Weights of a small mixture-of-experts language model, trained from scratch on English Wikipedia: 632M tokens, 9650 steps.
Below are experts of layer 3 (counted from 0) of a mixture-of-experts language model. Rows are named router (the router's row for the expert), gate (a neuron's input weights, with its number), up (a neuron's input weights, with its number) and show model dimensions 0-255. Each number is 128 + 32 x the weight over its row's rms, rounded and kept within 0 to 255. Numbers have three digits each.
After each expert's rows: a language model's description of what the expert responds to. This comes from a sample of Wikipedia text that the model never trained on.

# expert 7
router:145162131180144140131167142124104143083109125084137142097161111145115151166087111102089090102167111097083093125161088110123104135084118146091175144107136174113099140145112135109143118086138101109142077115108160119135138161147174136220113196089117159096157146133123138156118154118166164120145141153108130129143138132109151105144108148209082097151181153153084061131138147139082189082144111134062122140081103170109183135113175132096182143115234156172127132105104159146147088105113182160121227103101119113184097049130211123144091082144149194134152164167068132175145115110118161098118139144151160095130111058084168123144116118094096164098156126105115103176101146080123157087147106128118140073147191194168102125164116111113133133126147113178061133113075094136098107126158145
gate1:176136100199143136119141171160174112077089133158145115137162061146162105104100125119178129126134121138163167130149181155136148105152105128159090069113133128136118126178173120149185053109061115181100163165148087117125153130105138120223077149163101130118096160084183117079151163096146147166119138098150141142106112128093088156114119093169081106164190097092161123097155112166147117112148117128100083159156145109122168181156170153145129155185133171134118124113127086113096101135171172066139151124108124146103125090104159115120119086098083159148067067102096115191166097124140110155121150149115137148134135152149117151126153070149086081157099137093113143122145187051176143102147176175128104110123173162159099094148168131118224111116175074155137081165083074073161156174104109
up1:211115140153146151156147132099146147056135111128168118136132093128159143155077118129160083148098165127151205146141103143113103109153134135166079120123152091140111110174124168088137090109111117125138131139118111057109175148128183165197110167155120168093151154103188155066161154126119138144149167108119152093143145178135052185122144116148078109127185085128126102156101132148166150114124091143098118118101172078130098148127167173135075141150092185123084160147124158091142105185163194058140097082112102100116111119083158074073093078083087121190135121152052159160139150129179127114093118159144165136120163112146151136129164103113113112194141121126141120119120175098154156085172177173113105122150162181124131064199139121138136086150204147159099117153077066103185114158143120
gate2:119130108072189183120108103185146142119102165188095106156122087150109080084151111172169137138107106137112121149136106170126127136192128123115150123063108160200157103194144109152146130106094082126121149188179086153092158109145068124177125144115143108125119170160112120066124135108079192079089103139132096153140130116148080101107074143159164178159090102113152164151087143112144118126127125111163110163124146193068108117130128144136170127197144157093137128122123118148103124144145163115075239183136177131165186062107155133157121218140158136163141138126122129122152122121090126167170175164130129150167135035083117095119121127103167144130108093119141152139180145158135095108114087138132146146092143149127062043128126114106108141105095076196101123117134079138087158168115079
up2:134147140139035061106087150106161102111156107108147160118129164075135113158082179144117136139128109158153146097126122134150175076159147092039142140213140169083100067137089129135106130109101130102118125124103148120134054210119146127093095150152106134103144097085155109090110141132160097190121129102122112121105091135087072099168178116141119103144156179162144129122218117137122174087169143120092099107156138097146140087144109138183093111087165088160080111128143118123139136118160115152126061142092092136165075152146157155121118049146033140126142156087124144140145125130152132133097102075138111149114028163158121161088106096179122070106144135138085091103096139129111157157121153091151089136129126074155138180126142138184101179116154154039174121189157110120127146095123128
Mid-word pieces, organizations. Inner word pieces (Dec-ade, gen-era, FI-BA) and organization words like Association, Division, Foundation, York, Carolina.

# expert 0
router:105106123117127173201107100137160132096149109177174184095139077130159163129123098114103121133130098111066145114173130144133114075190130148187085214132145096098114127083125143117163076145141092110151165136112154181170169121116171123123090096114148123145138063111124106142156148169091167074139157133139160129132139105129147169202159127092077126121139117119138170134159097079092148143122082105115169177142066132096161161122102077104198089140082169179068072089124097127155101151183125143136112120135094159138178116117189155136137090113148062201138162159179055159176118119133118140143121153090152162130113172122119123124183144094167160127097088097141073089185176176145127126118133185111114095051160138144106130081145134073127163153147107150100145130148121160203129129120180
gate2:063136126201090177122155096189118108084099091130202149114115187111121122178138126135148149140100087131114150147104110115120124124149112123142177110088141110119110079122166126098174108141111145126111127116085122076137118112135129124115149086154162092056082173119174070189115117104123210119161076165151097224099182124182119188096095083145171107140142086077165122140164153106182142077123108066159063147143135170129135209102119100106156135099111173116150147105181143166111112141133150139166091136157210144126104057170114152090116115094190118100128085162148096157142118146105115163166102099118098099113120132137126155153200115133117088099137120054137139092160169150162166174113158112141116167081108154163156089082106106103145145128139124166155110133107099092079108139075130
up2:189125138080151102123116145071128147176141182111047115165142041136096124104110123117105094100162175137155113098129161121129146168095162100121110101174122133118140175125107132172069168097129107146168149152149136177142139158096105130136120163117093189174174090147097196077103111161156043154097177090086158035144051132059121065183154166129084145125133149165100141107130094161090129146128145198069175124105121092129120081151117124144116111176163099130117100123087117076128133104116096068098155131121063115142143167096133105163180135188044156146119179090116155118105130124160150096112152118125145173105140130129137116113078142123133157148118136200126125182097096111105067084132089153126119091156139121109110160165145168136128121133122135099088136140133141136185150104204110
gate3:111122108157088150104128145151160085075092112127133132137129100137119125115156191113191137111141183126133101157143080060120145097142109157135122144195125104125184151116082121175158059092129185130130131099147162102154133063128148093064127061145159067127135112121061101097114190071130087125107136101115115126115202113103123152161095092140126150151088127149144164101130081128128090173138134044091114152125061089157177129155139089121115141145132165189098138103096157176124139119134187136077086188176167124121112198086081141065128105167104116144101174095074158133120119138109101134173129111122089128088148144106177060145166084125100108121083127142102126120076188131123120086110183133159205148096150138213140197168135107159140129127124107105154100085105102135115150149101102
up3:149148163123152102140045112133092141149146170120115114145121175069104163141064074151114103132121103128111211115113133148149126148153164097092128100080090126145107076134169128112134170152141163128060180225128117145130150160138096105173112151080116166118134113142168164080088114149139143102119122170107111134107068134127124070129196149145154081151113141135130116145159147154115143088138113181156118159144214123115129102138134128120168107113163052067118150126140083094145116083193102129165200083077076091143115063181181070193165132122098119118174061149164098133146127080131144114110128154130150150102116103157116241107049137139153136108166170088132149134150084107138134143118065128129109112150088095093121106076114122095125123109130142156084131137121183071121147137124112
Coordinate and table headers. Hemisphere letters (N, S) after degree coordinates, wiki header markers (=, ==, |), plus function words like of, his, all.

# expert 6
router:123149132080134179143161098160142123111194059162149106120127132042125130139151185130117121075167156132074205113197125142150170127096204134180128102175125104110164176172091152146107143129153103086146141220143108150157136087152112180109169101104112132154183093117114111093125081168118188124126078054095137129042141103097080159124150086114055158100133172127129153144114131162193085105099090175142118098125129145127132165191094098132097140150135095137112114125138056136137107076153111064171156139134121126130098152088109071110132150117151119130122109085130116109175105082117093082121191109101098131077147205074134128158136150118173131140127146144149102138113180145161102087140141086126110183136066093126149150072140143132100123131117135104128191123154162134117132177115146
gate1:112165136128138144133125132118156132116128134102136159101147182117106095130142084155135113109180171106145131136164095122161130089085101105115089114168127105107059080103134110146125144146131169120061162156150154153176159120175085149119140101153135081120150124056108143085160110103159143065158118077118044134170136145066134128058070115167104186109144143132169158110134153101059122070149166131085091161104170142135100127089132093143114084123053085151137022091107119182124146073175155127196147121060132078111103174149150083142069084098124117099121135089127056173087117116099128110120154176167094111111153131129114087117029168134106116126095087143088110086161138122097092131136094175143149115150147118102145155080134145126165151094118160078113105112112119082191142138113173
up1:142107118118167132141150138138089116136134142117102104127113094124100153104122148095109145108089113150067093147063193089102135132143167133171180164115142173142206161109155127115141093138124057149166113133101146157063125155132158071097118126094145129121092113170162109187063176135125125156089133170160219131112105093201150134210161141094148093145120099119106087123126105171210137193104106115198148101136100107158175130142137201136157168157194168078110221173100130103121114177057080123070072123161146148153157089133069172108188148160142146137101113135086169115151136131126127123175090110098145094157083135129140131128184104088108145126153150125165152148126086157153137126134134114129116141094082149159108115126128085123101114140120130174167136115141108199060098108123099
gate2:109126164086136165116152144162175114109172144136138100154131153115075114092162141171142097132147139138108069139098127098166111107117167167158073143152104138131185083076166144176165123105151107101185173193114127157148137075172058177138144177149161166171127121138130127112113174136146186106141056121128097211108133140174132146155118130110128137187168187099130156115131181152067153146114126148106105123177166106204201135117064108140147129157132088145133160114068051156095169110145141028152149152139162138114148111104137103115083103110117123116119142175139091069069133180130093119165133161125080136113175115149099113128164050100099098151112103144145120124159159119175142078119116188145178127128069146135118119146130131119166142126095156060186119079130109101174177108120108
up2:122141108128135124126132146053143157120115057134157122108112147151137120164033133110109122069098101107100169109077104155133144121193096085069150086089131152182114161163119104095073096136094190132072116109162135083109179166099126104132118140113163141135155142071164167203108114112165131091133148107105128106148107126090089107097180135136131097165081100143128108113125085048158142125153116119175174173092102148117062131140116128077138139136100124106124138120143155097148097106137087165100130115151110091096096131150093071150146144133144168150169094144116136154112131043123162142110135125162140154112127112124151160140041218080166204062140133125200151102079109134084133158169150060108129086133132100097140136072152126064120106122114167179094140166151181112101092070114168
Name fragments after capitals. Word pieces following a capital start like St, L, B (St-ate, L-isted, Fairb-anks), in headers and sports tables.

# expert 11
router:172101160130149144148134122071087168132083134080157106129083133204182150147136125141087072159093137085087105161105099147093080187135100125128144136105178172126095157156140153070087144105129191129160091077116163079110113169149182133119170148078162118128159177178167147141159122171140107138188150139120139102195116163177143135101129156095106166072154130174086076146130143071148200153107121129144181067072117071105115097095107127102112130124100123114142165178130168128160144146126168179140096092168098127034131170137156106087123136073135126202143113151158156106120186153169110096119116139144182089142133166116139139144096165090117183146168130160139092188103070100096152114176089151096114127143112135108118116165119131133129105157173151153097108115073160189136109083152148
gate1:050107110091111133073134152145181088131149172164138204140159095101089114107112200094163194135173078168155065098124188104160176110095147097102133118115072153115176076117123111152152153097097124132098146142179144150101061140149090115113100169127043098099105105082114106104111092117120128120122107131147130165075097105106149169139117129174144072141106094077146142127166094093088133172134140128108155157147146162087141144187156058142181167136161149147100094090080107120102128093088112127093120189091146130182080097144117175170160157160120088075082158172162084133114085140070092150185137121120121157159101047135060129114155111165112100125101090110115156109115154123126122126124075131152129144119185170136088154094144136083103145113097121089153133151171089143107118133071097
up1:155157139160078176157115112097128143096135100138111088109133115141111132126079120149128106116084147142187172115126058122153095120150133131190106194185145164219074124121178118145111080161148107186157116156095089129150170120149165133148135120093155149192133166111124115131065148129147113139072181130135132135107092096127101103142206081094126214149119131142144132099086124147142100039110156160134124105135126165211112148130126196132137103122088114104215145115182102081118109127128143120130139093110113160104163152113122085168121130134126186158166052123074112112131130115131136105125136118176096138056119190097133131091184128137112123117136223117146169075144121116161131143097176080107119063149087064123132132155143137145201187135132101157110143183118172103125173129150123
gate2:111168125124145143100134145161146125135163144162080134122136104121112069088160085132157133128149065130102095117128125163146167077125136134122162106152103124134085110118172114173199089128128046189114128141144110173166132103136137097139121096146138146174119138093097090103095191127166147098085150155153104131105153108095153145112103081173126103149092165095171184075110092150135061103195192095137096159169139160136136152140107109122184102177172104113108108092162116134098126099117061114082151153112160163162120087127126152151150124105113175122068109140126122137158091142115143138140199045141088134127080113167054172112125082135155091094083116127123170083127166118154109183134063152161143119179144043174091175108160104086102160072084076090133134208154097098103165165095109
up2:113131133087089189120114094142172134208099087171137148131162139125171114128091173170136085137119120131190110079136118075121150179162111112087147199134121140202200048207122109163114104110148038104107102155148138097000126137114089128122114184141149191103074100110124128125115127090094142144122151185080123187093155130125126140113159143136155110144162125106120135134057148128071112183089117186026160160143143151090124113129137109103183135154148135132102114130097154100130127184141133099142159132137098149167077120070135097146101196155131095150140181109128125135095130171133091151126108116108150151160139128154119179136151099140119083155154148110109153122108135176084148153141131162140162136173125111158140130100057142074158161119102109110106165137162103100158102124094117
Name initials after pipes. Table pipes and initial capital pieces of names (Ah-luwalia, K, M, R), plus the and first before nouns.

# expert 10
router:165102155130157138143132119072102166148082131084157107127084137198185153137145126145099066152093132089093114140097101143091078189117109124139146130120168176129085149155145163046097148117124186119152104081112168083132106171143186123120168146075153119120152171175162135138163130171155111142182146130118141098185117161171147129104123157093117173064143120187095086142112147075142210147100101120141176058094101070115116092101107133087103134112091131118145158167145168121162118155112170178146083082163101133042121177142146107075132141076124136199154116157158169105109160151162109103108112143152186069154137169116145144143101170079123181146176131155141096173102083104098145114176094162072106122142112130105116106159112140131134105149159156158102116104069148201131110075153141
gate2:146161096152137074103100152164150085121167185154071151178157124121113091112146171189166132109129104148118137094158139146169166098111145109098151137084088173162149103125117070139160105151133130136104164151123086171166098097092156085124120212122074109117108101092140124119101097094156203132091133138149112151119107102116124169145105123199128067146093179106156171093207087164041091120171170063100098142170163149138107179153075127147150117150134138146116150096128081137104136078096177127085143187127104160137096108113173100154111114181124173128082170110109122111158087165100114159138177094161094139130130102096093168076131119177135117087096120123108150088173187108161099140121099166177121099070160130154088156144151158114113193069105105113118099137173122082055140174154120
up2:125134108074183149128098175089162123153109150125145120064128105181121109129134153100098177172087131137082144116113135041137130126098125146188160115248150116108173171205162112070132122101114088188090122141135146069148125127083100112115096145119102113090131139146120104187148214143107134144110132082191111164108151151111144187097214100127105133129160207127156106107089143149128108199120135191141116136140141142196142088136148079152160153121143112118112170100135100141141144151150118103083155113197155175105118133112086160137202128143076125115127042142120124135138126127101134093130119153086159091117094125174092095103142100137105155103122093141087115071085116139099142125124141110117203102152113093129131176127140088132090107170131132098179138180106125091195130154169096
gate3:138204089141128132079101150195145114093166116182093153126191105096108099108129149141144152126134118145131126125205133146166144121158172125148169107162086138161134117148125079158161133108127127089094158168129104151128126084155103139131073142152092084091091093100067131092107146114149135128097148106164099162093077116081140107154132126178147114173059143099195145117163105095115083113138140110127044175171137182123162139167130123127171118144160141128140125061137095179100145097181162156111149142107143122155076101158129127171119132201145150111107130117061079125141074116087103171185152108137103153138110039127103144070141093151080120083081085126075153071167137142160145099116091148152125131084104146183085157134136117090106157065058099141164120177129160110101166189096067
up3:066121110159059160129168099091157106163122132155152133111084101162156130073114151116148084109150100118099063170077153134115089074157098104103055146072148049124106099159187135162107075153090183183139136151117125139091124180078099138162149076057163172162170131151147097124179138106154167130114158201100146141136126107158104141121110140072115170120202120102126133117089169146135124029164121172154107115100107176159128156119183176078099084180130208088138152144131137108128075128135050115141141109134144158151195133124207105114111134098088122130109114096162156133189124117173121133123148127163127133132103149123129084158141131148110115097171186136181111151155134060115141137157120121115131113138117077128137048077168131141167145156162127131116093121118098099122106122110132
Word-initial pieces after space. Spaces and first pieces of words after of/in/and (acc-uses, comp, re), the, and coordinate-separator bytes.

# expert 5
router:146128158187107034127159157133097123135168132087107115114103073091136110096116097165137143141137143133215124169145185050120156115141091103128112078166094124153147139091130112133122180122124120185148095151096126125092154145071106158100149082244117135175108160088083105122155091099145107162115137076142112108110144140051109169172084129126113115165126117128161104151101131221086103120138171133155156138127182156155086179131146180141153189115155093081117180117102153065104107174057106105116090131107123072164134078109139179108134163137140167072105084119160111169077115110151104131116100104126107144107160077148119101135111134114137099069127148062122174161104124105151152114145174096111174127139150123090118109040134103127110093120110096092129133177121155071105121106136081
gate2:069092104126072149127157112112103135153191153128051136112115101124139113079116155127075127137186131133129107169130177158133153100162119171107091057098114144165164136079179164145106110150072109165107105136187117135098131155077082099063140089136146127200114135082082148158113139079140131116113180136119132093083101109136145157198109117112119151139104092151158130139162128206100116108075079093139198086089045144133139160129125178116162137144145107077078125107163130168083136134095163116124081113076156187140163077101112140092145157190135165138152078154141155087141115124149184159108150137122111095158133158141144113099163122131164107154096093086133100089091064167134162145142168151127229174146099130137151135112140073092130109144137154098140213139088181109154121116107123
up2:076089111125077151140161101114105131143157127131075137116125095158167095088103145104099136119219136135109089160144187153138154090158114184095093088078106164178197141081182149163107113175069078171099104118185108140085107173088072085058139093164150142154106117110104146152131127071136127081095187156112127095077095107151112169187087131108111150133099096129156135129160129171115116110114070081126187113109087142151112130101135163128131127161139085095093139112131121161091112133088148149122052088084149162132199071065106165113135179190137150139163114153126147125132121113159185157098145118138102104127126142095159104098168127142165097146117120061150111096090083182148124131146163166116231177136113115140147143101126065104139123167112142105150170142082139104133103113101069
gate3:078125094130096145140191129169098099147188124105159160094121119149123094085126107145100085089158115125124109112163158146138131135082134135144173145164074136074161100126115121108143085087115125141083158127068070170118105117140135110132075166128193143104142103130138108148112091108217111155132116128135171132115090086110139105201137054139093099120124135135133133099160116131131087104172149178082069145136056124097196176117152099113151079154098095207087143106163090141081138122142135117143154155070106174168117102145117078136148089151103180119072103180115174052194102173099090105125143094121121129146093138085113153125113120115068111067117171120126119082171173115149136143079047084149128103114095108102088173143151177122183139123128167105131127184137066093099151103104183
up3:127142107102133141093082140147167112133099149191123134157157147093126145156143152085176191156112121160113130117117096142173176087168150126101126098105136147184141131151148096166161085169162142129130151156199161117163134118147111107139152136130073128138115112101201108086137138118068155103083114142130064146082119121119105152061180171143217113194105163110184149096097078140117142105134124025143164153145209157141125089187118159142150194137172118039132071129142144161113150089131140111091153146143182113110128100147166147147164149170111083124140120037104098150096105103108118176162118195123101153120113104161093129098125121181164115137120125108113102145101100098149100129152158169174110134146133123149113089128126092137094167101070067145154116065138130136130162186157045
Clause boundaries. Commas, line breaks, dashes and colons at clause ends, and subordinators like while, although, since, if, as soon as.

# expert 1
router:173090171130168125141163130113142156090120146106091084155115128089061086129093058172173104199143139125188102112107126078104123138080119103045116087110101103147130099124143139101127127162088159108140116155128165106098091157137092115113139139138145149126153158138117141073092220095162103114145116149183124117153100146131095133130084124141100083142106120113091123128132133093119122173110136178092171112096100116108134103188163145104146111068107172116147201125136156053173102123106057168121099122116084115134152099148049092101157123175119107089118124118137167139082120153126213135075090096156142145088167101122138095147168180155094155084121175177131161159072076071104083162145124163115132112204060122112095099069049172088177133143135148158108117152124146156118122103106138
gate1:128128078199153102134138185122109098055122165152142139156160116089132108092115131119173150111121112162111102148140172218163107151112170176145121115189096118126118130142157088132172073107099121166089181140133092159141088089143177155091106128093112147071092151127128107105159168090106106075045143193109150146069154078126134123183140085111157163125061108112134167096125147201144079147180105094177160164146173158139078126169134148146142091118105111097153136121146133155104128095154111064108129162104105133143176110106106144149160103142127111139118157126086100122119110115135112166145137108187068162059153081061112167098169104165105128150119170109124173128145144095177134140042131131132120107149132111133098186125148089055112118094157093141164124177155187118172116154060084
up1:146131111152137178142193167091106139064125059144162134141112141069127134149086148006088088100178149125131165195112137139106115195151130128144114101169116108144119132082145097057125089129107134116107154119087137110090098154082096129051122141091156142126129180172120168132174097135112111133097170185118189111095163102152089152166149056091111146093134111159105139126113150173157077155124119095170127142109136091157125099137132180125130137075110090120097184165066117142149125102130100146136124127088064110146152141097051090095148162171168139172147141076104124130161131141136134170118108155213118102088148072133180113128114145102166139169126139079096119108102165133162082111147150208141154136156079127136161160068101086107118077141148136108118113097131155172194116128090161
gate2:153135143138111192117097105110134116187084139195144144117147118158115043128127109111115108081094092099122082166151111148142165131113169124159129115153124137155163062111138095133153125129128083149129129094119130112111128152195108078135140157092145067181094154137169142181100066088155096128108112167172136164122140115079183118129185120132168083128071074158132086129131124113203080098108118141160148095103141116196099164082149147147166163154107059049094090093052074159100105142199151076123109149050153118134124104142070122189169131187130143176135129137135159159150116147086151173159157089134132136121098105139109101131147117144163123150081137103119145125075120134120123111097086151134137089121103064104080110080154153149088209110100130166147094172167122187089165136113126
up2:170131135134080171122048094104140138169061188179164145086121132169109068125128101143132112156090147124089090180109075130127149162137145089135158148157120112169184088088090131111121161103149069144113106118111163109137152180228127100106126127123138105130118197147163149158105165121114107174126108137130110182120189133106151170103181141112140099132068084163130098178122162107170123091112117162110150061123138128215077137063120117111149167154114130057125147136071114132123133143196125044137141145081169134138149091154073100144113133183106151168149133109176176119108128107136154135118158156117155152079068086135120078179124132160161173148124083179125132139079118110107126108066117116114140095135093107099113076103166152171083171146150132159168139169147126197102149121150101
Copulas and connectives. Verbs of being (was, were, be, been), as in such as, of, including; also footage endings and digits.

# expert 4
router:166132108166124198157159116092111157108119150131127130074130148106085161171047125110175107097162156060142142142109042117091120121166166119125146135107146118127106136156091154092106060144165106100110106124061172101101203123123100137130166149121154162076136118129089168117131157189082115203123082110140173156171148132138148147135166127111116071122098099170124078151122168089116138138110112152201150114102077142161120110072134134137141136128114162158118167140133131109151104121063082135095133141090116091192180048104131154128095183203114155136151180116085109152134116083119180172128143131155176119091172090082187160159060112116159146154174107155093169166162092139134106152111154080112062105176127174111137124199115095162117132133164098139163112102087125160106138091153121
gate1:077181155097217132092113133151150117161163162147148144141134127129117119115118077198182168085171137175103177102182117108126155112131173120067164086118106099110174127157123105126139136158064096121095148125179096171116145127164100106178110160161134143114154070083099135121082142129125164101124153199141139189121154147118118083039164120162109080165107101112125142090142122140067105136169110139156131156160164121160150105156140132168150125137147148162080131118159061162112098089164151096098206178123123063215062142083131198101139142169117169094112047104160133112178103101120166161145164168139141154165092085100089211107114108135096132093086155136102172122119147092111063168125121124148095127133143149161117152127114110129145099149089079102133115172117121138108123164147132
up1:136140139093158099139119121146134131162165193113104164110129123089176131129065146163152120079160137143166131139163134082103156146134126081103181129074109134080212087151089148088149183178112131116100116083190138157143152135179151101065127103128089140148147072081163169114154138132079122056171112118102131142117169200185139088011082122160141090108112112163093114103135114141078122061130136117133144083099166118120159133125160196122146113101117148161062111150124139140127100150140127166107196136164105099217047163100161176098093153162138097126127136117157130091164120089149173145122125152183154162128195141120104162120043125138112147079118138170125160106163133131073075145125144142136160105169141183152142147116140153154142092149093142156095172155111113166124110132139147
gate2:102115156184071137094113138095139088093068173180106178173129127117119104164143116126157131157132128121121118135143084148131112137031155109130166046106131120137162082209115143085164095144128160130153144060153129116145111148179167054127140152163095110122085104133129151157108105160078158090085165089102097146094208181147076102099151119114128138113133110125139156147158138165110183138100177070172154138118116089154076137107164112141151131193134168186099107059114102133105121134174128182081120156093148116127143078158152096114125140176094084150132166150141153111117109147102157196141187117125131136156127059134092133131148108168096138132097181071096118163121160119161065114120106159162091117170080121167093072130122084079098082110134149127090102060122116112057150118108100
up2:167102151159123119159169101137152099179146135052194129096148111127118125149171140158162129155125147108205086136166134175123151133120065133145128129118109143155101149147141159079117115135071092151175122073157124121146162121194178108175130189158151146099141150156086139092100087203025107093105113110155157123123156130123090079125081138136167104115040099110116112132134141157156107143139139091108120150158166100113186141172134105165152083050090101171152179113123150088117138108088180204164166082115137089044136106113135115139153171149088140120110134194066131141098124157135136133115158101093140105099151192120139147182167101149138120096120123116157141124163159132189141084130156106124126159125137138115138101151087128097137199123147078105108080056126135205070153132138114
Periods and taxonomy. Sentence-ending periods and abbreviation dots (lit., Mt., No.), closing )." marks, and Genus labels in species infoboxes.

# expert 3
router:117104146091151123127118102152136114174108161126122082176112153153084134153167115088130146138133137079142121158135106107136122040142114161106109078065104109099096147055150148111148096133109154152123132156155150121079158127108128154132132110072147131186124126163099197094106074156147166098146114081118103129134120174168216136156085180142115205134147195139145099124118114063099085135117092097183109160148144158181181184163130107109124117154075159125183129145159088072145134169152149144108104152071074050142100134085151082134116146126135144141111133090052165200108127118150138117119124174081134102152139101108131119114075127110141085075108128144068190187153091149156110161132173092151084094108082131145143086172124063072163114098143105056104134111120170086089139118143123
gate1:043117099096152134087125148179131102073123178130137137106142159114150083142105131141176141139124071141143143099189130091142177076145183122142100052186098126134147083082159105141162116161098098152156162108100085189156118094154203113125109080151117134144136115121131099151107095105132141141186120108100113162095128127107140080130155148152099106184120089107128164133128112187171154119132116161130115123166113105114172218201194200119173135144093130117107111144162120178100103132109145133089157155094128135128194086109089118136155107132124140134088081047176103105126095136132126140119182112109084131160072141066065105102146096117123091140135118185163162106149128115196107169084186126172058139116159131187102162095149185159142160104127186143136079099160130104100159113127169
up1:177154117160043131110116138123170121193175053160149137141167086141175154146139085083154151131152154135118116139139146167161130168102096123128194169101121152147101170157124102124152122169128140116114130139117148080120133142115035160095086178125115121089085137099081125159111122114082066122034113120136104152124122110103115125131051132148131142108096164069172141130175110127087057087135144091099104143153156158156105082118076077121106124109197133184137102086119128123102151090147106169149101122128110167154091146188116124133127166159100172094106160135086109151138101153119103156185122090147115166062147113163145154135178147182078106097100146035032119101127166128131148122129061148120174095102102107092128134149093105131121126122121057142148165168133107122137141180074072
gate2:160167080085140132137149183145132108106120121131127131104162116084170090099214121146221147188090097155093142206160193161141130177159125133147133162165096202146108121127089124135115070087111181134047131098147080113156154120176208109182109123080117104157128127111119118070133120169109124095091111130183053157146122132095158097145097176183148163120037103118172137101165095145060105099141119090125126096134179112135183110140112118139122094109097118176160100095135109164109156106184157153142060160113185116120128143099105099166118112182172131148108140130115089121140120129110146177157135154125131134126117144138133137134190084113122111081073108129135182077164168148134136140105129147057167145096129147162073125153146084128098146082169091112132127170127147083121093161120111
up2:161096117133124097124107126132171125110070192146086136134149128139116169112097123208077161109153135092086100098097065104134131130145112165095147151107120142137160137128197138091148162124104107192143137182119123143122052173113138120116142156147095163202047151117100147129075193153203136135143133130150172130101104125151126198150158161115137178164170197113137132126066140104118166155138122138138135145122119189144074132069108145093131094156120141124123142143098169136158140151116099142150165114098121110117164101205136185149143175124127138105134223091111105130091117059088176109139127137121124150074125026116137109129104128150107154132167063091110098168080116145118038086107185093176143101119156129083174161110110111060157153129085143153183138124160133111105145111129115
Word endings and spaces. Suffix pieces (str-ained, reg-ained), spaces and commas before years in dates, degree signs, and sports words like won, season.

# expert 2
router:121135138141091133152192142113169158142135101135063201050131147157130154141113100133089108123136135125135121149120106183115159127132122189161133068128124062135120153115121124143128073130117061087145115134087132135188129083178180105152136154154119120098118165138096106191111067091091137138085186193128142142074171152124104129162150133107174122159183176068137126126076129091130089141113143135059107141103116155151109110105101152141072092167185116135126131125145143113138098159084116172079178158160134165134148121112102135119117063081178078138105187134125154152086109184073172151132112130159133181076091096103136130149147168112054127130119071017171127134132139201060129135150148082146186098177085148105129138128084161178142119131137124089127132114108088163145118111162112
gate2:103123131157143122111119178121241100108152120151126126103153130166133152068095104155143171170098102123093190098175197148139138117079099145116153159067136111160103140060173052171165087131136119133102153106163104150152117131086076150151157193127076146119078146095154120110103124099112152133094092151094184186094125132135080126160144158122127071157160082055156125145148140167139150133166132163110120167122140174149135108111111104132124067102083133164130130119117154058103141104164130116121170147174107187177175106144111163132147063149148091125138179136121132120171115172133127126158113124168117209124107138113113197143157117141107159125144085085133138110208108169130065110116160126114173201103117125105117161105113155159079121097131141140120211080130089062159134090146080
up2:136096109108138115133150178105165153159146141117184118085159143201140154150127108120185132110094151132208108161154113120135164102082103149155148129163131188192134076052117092124117121120146190160139128157105136143140166124163162128074121155189098154160134171155161135073144134120142135103095119090100149135139165145105110157083135167118109183094123084083113118140133080160117162131072099157089140088115104151114110121071202145108153147126148110133151115158159129150133199129207126154163121113162085135119094149166108076117080158126128102106147168102058082067044147105189118085160114199121119095122110133073133047130067105120136155127165152123118071175196106139183124154117082126108176124093127123090137171112105111142128082126151145167126221090132116106138148113141084
gate3:133170103157187017124078106179114133153128107147106167106139090121154126109130164112122151172143118112162110119124182170133133131093152087130163116191080142138092108117114120131116153094127172140109127104118106182101151118158112142074100113142143036172096151198122101079097137141068133147100130118150147140121168104084139096076100124140136184118130177100145146170147131151059119176168130178106094167128156189163164135137129119175098143093194128076131104153098128162098139124128174088075112203118103106125139095169104146146147134166129090094114203104098109171126115124128123123135113123194099136135206136166133132147116124131065119112118222073136100103157117118119151124115166124127159141128164062102129114045153212084111132139138189117129138188157171114097138108108070
up3:101146177125085220135121195118146143098101138113139089145122143114095090118112123103134109160102140122081129081146139055132143121146131142130045125098158081093164144183121111129147132134089118152120164187157138073155068152087091120190154141119127186082161075078109154151167164110134136115114183152111113102149097124144137086168126169150101050132092094187110108079066093121213126085125145057145123109131129109101093130138134090069188153174082125152110159117152141139122135144143133183143153095161137140124103136101186086122144072137120162166128100150171156087121128174111107126134129181121119118192075105164107144081069137132197123147087057187134136133113133131108099151157109153098082159152114139173103153199147054122091124121103085135143096135111090130169132165163131
Digits in dates. Digits inside years, dates and scores, such as 2|0|15, 1|0 September, table numbers; also word pieces after d (densely, dared).